Experts of a small language model.
Training: a variant of Adam for the experts, 461M tokens, 3518 steps.
Below are experts of layer 5 (counted from 0) of a mixture-of-experts language model. Rows are named router (the router's row for the expert), gate (a neuron's input weights, with its number), up (a neuron's input weights, with its number) and show model dimensions 160-239. Each number is 128 + 32 x the weight over its row's rms, rounded and kept within 0 to 255.
Before each expert's rows: a language model's description of what the expert responds to; "comes after" lists some tokens at least twice as common just before its tokens as in all text. This comes from a sample of Wikipedia text that the model never trained on. Tokens count by the router's weight.

# expert 47
What it handles: The word in and list-item dashes in film, book and music articles, plus pieces like Writ-ing, Best Ad-apted, Metacrit-ic.
comes after: "\n", " The", " the", " film", " by", " M"
router [138 122 137 143 141 155 127 154 151 151 133 142 107  94 146 106 129  94 146 116 144  75 131 173  99 100 118 193 128 130 104 157 158 113 108 147 119 126 116 154 177  99 150 135 172 108 132 158  73  36 204  95  97 119 134 102 150 161 187 141 124 147  82 167 131 103 112 155  88 168 112 143 172 105 100 165 121 155 107 131]
gate0 [138 119 158 152 133 136 131  97 175 181  78 189  94 165 139 135 134 162 122 144  92 158  75 177  98 143 124  95  97 118 157 181 116 118 152 143  85 133 147 131 136 102 106 133 166 101 123  65 120  93 130 106 135  72 134 105 121 172 189  74 108 138  93 119 152  92  83 156 191 117 175 115  99 130  59  86  77  99 108  84]
up0 [169 120 146 127 142 168 137 120 113 158 113 206 118 112 127 140 109 147 123 127 119 170 108 175 159 112 132 110 112 100 132 139 102  85 141 116 108 130 147 152 146  83 166 109 192 129 101  97  75 100  97 133 208 114 106 103 102 172 158  50 135 153  75 130 130  62 128 135 181 112 152 134  99 121  68  97  80  86 117 110]
gate1 [106 134  87  99 109 119 128 158 163 109 120 251  86 156 179 156 148 160 110 165 150 146 143  42 106 102 122 143 141 120 120 160 110 126 168 125  75 161 161 158 164 115 114  76  93 167 104 116 138 146 194 128 127  66 132 113 162 169 151 141 171 141 165 124 109 150 113 111 120 143 173  79 106  94  99 130  74  87  78 127]
up1 [132 137  83 155 147 155 120 170  81 169 166 135 129 171 141 115 111  50 128 103 140  61 186 159  96 109 130 106 131 114 159 170 123  98 113 139 115 151 178 154 165 113 139  62 113 109 123 131 127  91 103 199 180 158 146  27 104 145  95 148 157 138  84 141 103 111  98 109 195  76 153 154  99 117 121 162 116 148  90 123]
gate2 [183 105 149  75 176 107 157 176 118 164 169 113  96 215 179 135 119 190 190 147 138 154 156 178  94 131 139 134 100 122 147 135  99 108 189 113 161 161 174 111  80  95  90 109 165 113  32 146 112 136 114 108 107 117  88 146 156 187  81 163 132 131 133 156 148 116 128 100 214 150  43 132 188  96 145 145 161 114 145 166]
up2 [193  88  64 167 126 126 135 145 107  94 115 122  34 139 157 159  88 172 169 164 181 149 149 121  71 105  95  98  34  48 162 137 138 105 143 155 150 146 134 122 115 135  92 138  59 102 133 136 116  92 146 122 109 121 117 103 142 120 100 110 144 156 123 136  97 171 114 133 156 163 106  93 177 141 179 110 131  95 206 115]
gate3 [110 113  69  94 131 133 151  64 113 133 127 141 131 175 155 143 166  79 151 129 146 134 102 112  98 115 132 165 135 125  75 161 118 145 147 117 130 127 125 143 159 145 128 120  88 154  14  72 110 105 153 131 100 128 143 123 138 130 154 136  91  95 155 104 109 144 132  98 163 112  77  31 170 150 106 106 157 150  87 118]
up3 [157 154 139 106 190 140 156 155  90 125  89 131  75 180 140 120  68 129 112 204 110 142 202 109  93 108  79 162 107  87  91 174 147 131 151 126 101 197 145 120 152 201 129  96 147 135 100 163 121 148 154 143 131 126 142 124 142 145 135  80 111 121 153 122 145 137 219 117 105 187 114  44 170  71 152  96 159 133  74  91]
gate4 [133 112 153 116 162 144 154 100  80 135 101 132 133 153 117 139  85 118 147 111  92 148  99 140 191 143  99  82 163 125 109 100 107 147 148 102 173 112  92  98 176 148 180  97 110 159 127 129 133 144 109  88 116 149 157 116 144  98 106 108 101 134 119 118 101  53 139 141 199  82 166 174  72 148 147  98 141 153 130 123]
up4 [157 103 209  45 150 141 126 123  88 120  89  90 130 149 161 116  84 138 134 112 106 127  97 121 125 152 101 136 145 128 125 124 107 125 134 142 132 146 102 167 148 151 169  92 140 107  76 117 138  97 145  94 135 161 147 160 113 110 121  81  95 109  86 145 123  53 206 158 164 117 127 152  91 149 179 113 173 149  77  84]
gate5 [136 181 198  93  88 161 129 157 115 102 121 174  99 135  93 110 165 110 203 109 138 145  77  70 165 127 133 161  99 182  94 107 168 118  99 101  91 133 156 186 106 153 132 132 130 146 167 168 148 134 134 167 128 114 117 155 176 101 138 105  97 114 192  63 141 125 168  84 165 116 123  90  88 159 168 140 120 121 100 157]
up5 [ 64 129 128 173  99 138 142 201 115 225 160   0 101 145 145 149 143 143 141 128 104 145 143 197 124 112 218 150  94  88 113  83  96  52 152 155 113  98 132  76  90  55 120  92 154 173  67 138 121 151 108 143 122 140 116 147 122 121 126 134 129 145  75 130 165 144 125 192 141 132 115 139  92 161  73  86 110 114 156 183]
gate6 [148  77 185 152 116 157 169 133 155 115 107 165  91 156 198 132  94 141 119 133 117 173 106  98 142 127  99 157 134 120 100 162 148 150 125 159 128 198 125 147 182 108 134 111 140 120  90  83 131 132 146 167 113  89 145  76 125 155 133 143 148  83 123 164 146 144 188  89 126  96  87  44 116 154 118 120 127 120 131  85]
up6 [157 159  90 128 159  80 145  95 134 129 153  45 135 184  96 140 157 147 155 125  67  57  94 187 129 106 111 112 118 108 118 150 108 143  90 130 170 134 176  93  95  94 100 149 129 122 127 135 100 137 124  72  95 135 106 165 140 101 142 133 113 130 141 121 152 130  72 157 204 185 158 170 191 133 196  92 168 136 117 166]
gate7 [136 105 128 115 168 106  90 111 161 152 106 157 139 127 125 146 138 107 149 109  90 141 167 151 107  73 110 162 123 121  85 151 153 159 116  67 148 121 168  66 174 143 111  94 141 147 119 177 111 109 123  78  70 104 123 114 116 155 125 169 152 151 146 142 108 138 162  93  90 182 107 130 143 110 123 146 141 122 141 125]
up7 [149  63 131 114 136 106 147 128 156 167 114 145 165  99  94 145  95 132 123 120  61 132 136 146  89  71 172  88 105 178 125 152 112 130 141 124 116  98 120  63 114 151 138 124 122 129 125 148 150  97 111 181 151 119 148 120  78 164  62 162 132 124  86 120 127 173 161 123  76 158 135 150 123 110  77 122 140  95 105 169]
gate8 [144 139 134  87 117 137 159  88 117  76 115 118 105 116 157 112 130 161 122 125  88 151 129  39 141 102  73 139 114  89 127 230 191 144 124 118 170 146 135 118  85 164 151 156 115 156 162 165 177 121 135 168 131 147 109 142 137 103 172 159 122 145 110 114 139 115 112 125 113 137  58  87  71 108 145 148 200 159 146 173]
up8 [104 126 150  89  85 104 103  95 197  68 123 117  81 120 140  87  94 116  61 144 114 164 136  98 166  61 103 139 127 110  97 211 171  83 108  92 121 114 133 116 126 130 159 170 144 169 128 126 115  84 175 188  98 143 135 160 153 131 133 149 107 100 123 145 163 138  90 114 106 126  69  63  57 113 109 174 158 104 130 168]
gate9 [147 147 147 102  82 137 101 154  68 119  85 136  54  98  83 103  98  96 113 167 110  88 142 103 131 181 121 135 109 150 126 176  96 128 156 142 146 127 118 214 119  92 119 115 132 129  85 111  96  61  89 130 157 143 161  98 157 135 125 122  81  98 173 122 136  88 169 126 141 110 108  73 153 100 154 151  93 190 145 175]
up9 [ 74 156  81 153 150  95  98 124 131 195  89 150 178  83 138 132  96 136  96 127  97 123 178 194 111  88 134 138 117 180  97 145 140  83  88 109 146 132 144 120  87 134 132 160 159 157 139 128  87 125 148 153  87 118 118 115 116 163 113 123  97 172 102 149 119 141  83 124 133 155 167 142 166 147  95 129 119 111 124 157]
gate10 [108  83 165 146 151 163  65 221 126 174  70 134 142 135 160 107 126 128 129 118 143 110 133 175 151  87 121 146 131 143 124 112 126  96 113 135  95 116 110 134 139 144 108 107 139 189  92 134  54 116 176 125  91 136 119  51 122  89 150  60 161 119 152 141 125 163  94 102 137 139 126 111  85  96  79 123 145 120 119 113]
up10 [189 141 196 123 185 113 134 162 138 136 112 109 115  66 142 138  86 102 122  87  77 142 108 139 129  89 122  89 126 149 109 162 145 106 165 104 114 128 117  87 135 163 131 158 118 139 147 110  61 129 132 106 157 190 173 122 122 115 140 146 117 133 144 111 169  73 199  97 124 119  75 118 142 119 172  78 140 123  81  73]
gate11 [139 124  91 210 142 115 144  77 125 132 113 165  68 117 143  99 162 102 142 107 122 146  90  76 109 176  19  85 140 110 159  85  67 187 132 102 110 146 123  88  61 130 100 120  87 151 145  90 127 143 164 163 126 132  76 177 159 126 196 178 124 137 121 115 170 163 156 156  46 112 156  83 153  82  52 164 144  89 128 136]
up11 [135 123  82 160 119 123 113  56 115 114  87 149 107  98  98  91 113 120 156 164 159 170 122  56 117 119  63  59 104 104 141  97  62 123 103 148  92 125 115 116  54 144 105 145  87 162 122  90 124  68 158 117 122 108 116 156 139 113 150 183  86 104 144 143 130 132 151 157  73 153 151  24 146  63  59 159 132 106  67 136]
gate12 [ 75 104  29 186 100 133 129  74 131 120  94 165 193 148 137 144 166  90 158 119 134 125  35 164 159 112 107  97 132 110 143  96  96 148  98 103 212  98 114 108 153  78 148 197  95 108 146 150 100 159 143 144 108 170 103 116 152  96 151 121 153 147 121 123 109  93  99 141 108 122 106  99 167  74 106 133 108 134 159  60]
up12 [141 122 148  78 134  97  55 156 120 150 127  66 115  55 152 144 114 133  80 164 129 126 207 140 113 113 180 141 169 123 144 117  56 131 122 150 163 127  78 165 104  94 141 134 175 130 132  75 180 111 124 123 143 127 114 132 101 147 119 192  98  99 135 122 151  94 108 143 146 110 138  69  29 117 130 157 143 147 131 187]
gate13 [156 152  88 125 108 183 179 144  47 147 225 125 112 148 155 125  74 144 140  98 144 133 162 125  83 133 175 114 100 161 143 132 170 127 147 133 176 131 106 173 145 107 122 124 126 111 141 144 121  94 139 136 101 106 150 150  98 209 167 163 169 172  86 130 206  84 107  76 174 134 155 109 155  65 161 113  91 178 173 156]
up13 [146 104  75 177  88 179 147 134 115 127 165 174 134 147 107 126  91 116 134 107 146  99 159 185 109  86 120 137 171 107 111 125 143 162 174  73 176 110 149  96 166 103 108 109 117 112 167 132  87  93 158 131 135 118  77 114 109 215 128 139 125 160 114 140 146 126  96 114 146 104 129  44 184  91 168 132 107 205 146  88]
gate14 [125 170 151 128 165  94  90 113 144 172 165 170 101 162 170 179 154 105  82  41 135 193 121 121 115 131 130 139 134 171 102 127 107 135 128 139 238  94 118 103 165  96 159 138  93  93 113 122 136 128 179 136 141 123 150 112 116 207 169  86 170 144 149 164 148 174 154  95  93 112 220 141 132  95  87 121  98 121 142 111]
up14 [149 125 154 123 139 168 149 168 110 168 201 135 214 149 163 151 188 124  68  57  67 211 115 134 114 121  98 192 141 132 117 115 103 136 119 132 205  81  97  86 122 101 160 110 145  86 151  93 104  91 137  93 131 103  74 146  97 174 168  84 108 165 121 165 162  88 125 105 150 124 197 105 133 131 117 110 126 162 133 115]
gate15 [146 160 133  98 111 147 109 115 107 142 151 106 166 152 149 145 142 126 134  52 101  75 116 159 120 120 115 121 159 129 115 191  81 177 117 162  96 164 135 102  69 130 114  75 165 120  87 125  97 169 104  76 160 122  94 172 131 157 126  87 161 134 139  82 120 102 129 129 136 140 135 165 161 133 136 155  94 182 147 138]
up15 [ 97 126 129 120 171 134 112 109 131 130 100 204 120  99  92 127 142 177  95 137 135 136 108 130 139 134 173 122 146 176 139 124 130 141 151  94 168 128 145  87 175 169 102 110  87 106 163 174 128 126 118 161 153 155 159  88 107 115  59 186 125 100 153  98 114 195 185 117 135 126 140 121 159  90 150  83  96  62 103  91]
gate16 [127 123 127  81  92 244  87 105 150 130 125 198 152 112 122 135 118 100 100  81 132 129 150 140 137 110 154 177 129 107  69 173 141 133 120 139 204  95 136 136 180 126 150  86 148 133 150 125 131 102 151 132 145  61 122 101 109 145 148 154 159 107 105 109 124 159 145 141 178  81 145  93 138  77  63 133 145 182 127  67]
up16 [156 107 141 118 127 157  97 123 170  70 153 137  97 127  94 148  87 128 101 116 131 156 112 100 125  76 190 108 108 123 112 123 138 172 121  69 185 130 153 170 136 104 168  95 151 186 130 141 130 127 144 137  80  98 103 130 120 222 165 168  44  87 106 117 152 123 109 114 133 103  87  99  98  86 108 205 135 136 123 202]
gate17 [107 115 157 120 126 141 176 134 113  77 108  60 154 130  98 104 159  76 120 158 119 137 178 133 136 106 126 158  94  96 112 118  79 135 129 148 107 176  91  97  57  89 103 174 157 123  88 108 155 107   4  81 127 151 103 154 125 131 109 135 114 118 121 150 168 131 184 152 171 128 118 106  30 102 120 123  84 126 125 134]
up17 [ 75 136 112 161 148 136 146 178  78 133 135 109 198 145 133 165 162 115 112 121 114 137 178 140 123 132 151 138 147 137 151 138 154  81 114 131 102 102 151 114 168 150 117  90  94 137  61 140 147 141 174 102 106 141 148 136 158 185  77  99 121 138 158 127  96 137  94 120 111 133 107 128 128 192 125 178 102 200 110 101]
gate18 [107  63 166  90  71 189 106 172 105  65 196 143 143 125 158 114 155  58 132  96 147  83 100 147 151 131 109 163 132 147 146 146 188 130 192 110 211  98 145 154 137 160 194 152 104 160 154 143 104 106 193 144 123 124 101 119 113 136 103 124  84 141 134 114 144 145 108 189 195  94 120  82 109  93 130 123 120 154 148 136]
up18 [161  76 173  69 149 101  85 179 114 116 126 123 166 174 210 160  90 144 149 158 135 159 130 162 128 133 189 131 140 174 100 134 137 159 141  73 105 132  79 124 139 100 112 133 157 117 181 109 154 196 170  54 131 157 100  96 140 169  93 125 176 151 100 152 140 121 118 138  74 158 137 135  97 176  74 133 144  89 157  91]
gate19 [169 139 156 127 118 101 113  64  74 113 120 195 136  84  98  73 138 111 124  89 110 148 118  28  42 130 176  99  84 148 112 114 124 141  94 124 104  88 142 109 165 160 129 117  90 109 167 144 104  75 159 126 162  93 185 196 105 135 128 200 141 153 160 163 153 116 143 119 176  94  98  65 150 157 147 122 167 166  45 103]
up19 [159 111 130 149  94 105 137 125 120 114  91 165  79 154 164 177  97 173 124 162 125  99 135 133 191 162 109 145 175 123 156 127 130 133 183 128 108 164 158 142  91 138 100 116 134 126 133 108 151 160  63 115 146 139 102 165  86 164  91 145 188  87 152  52  88 133 180  97  70 147  98 127  66  81 211 141  95 103 118 110]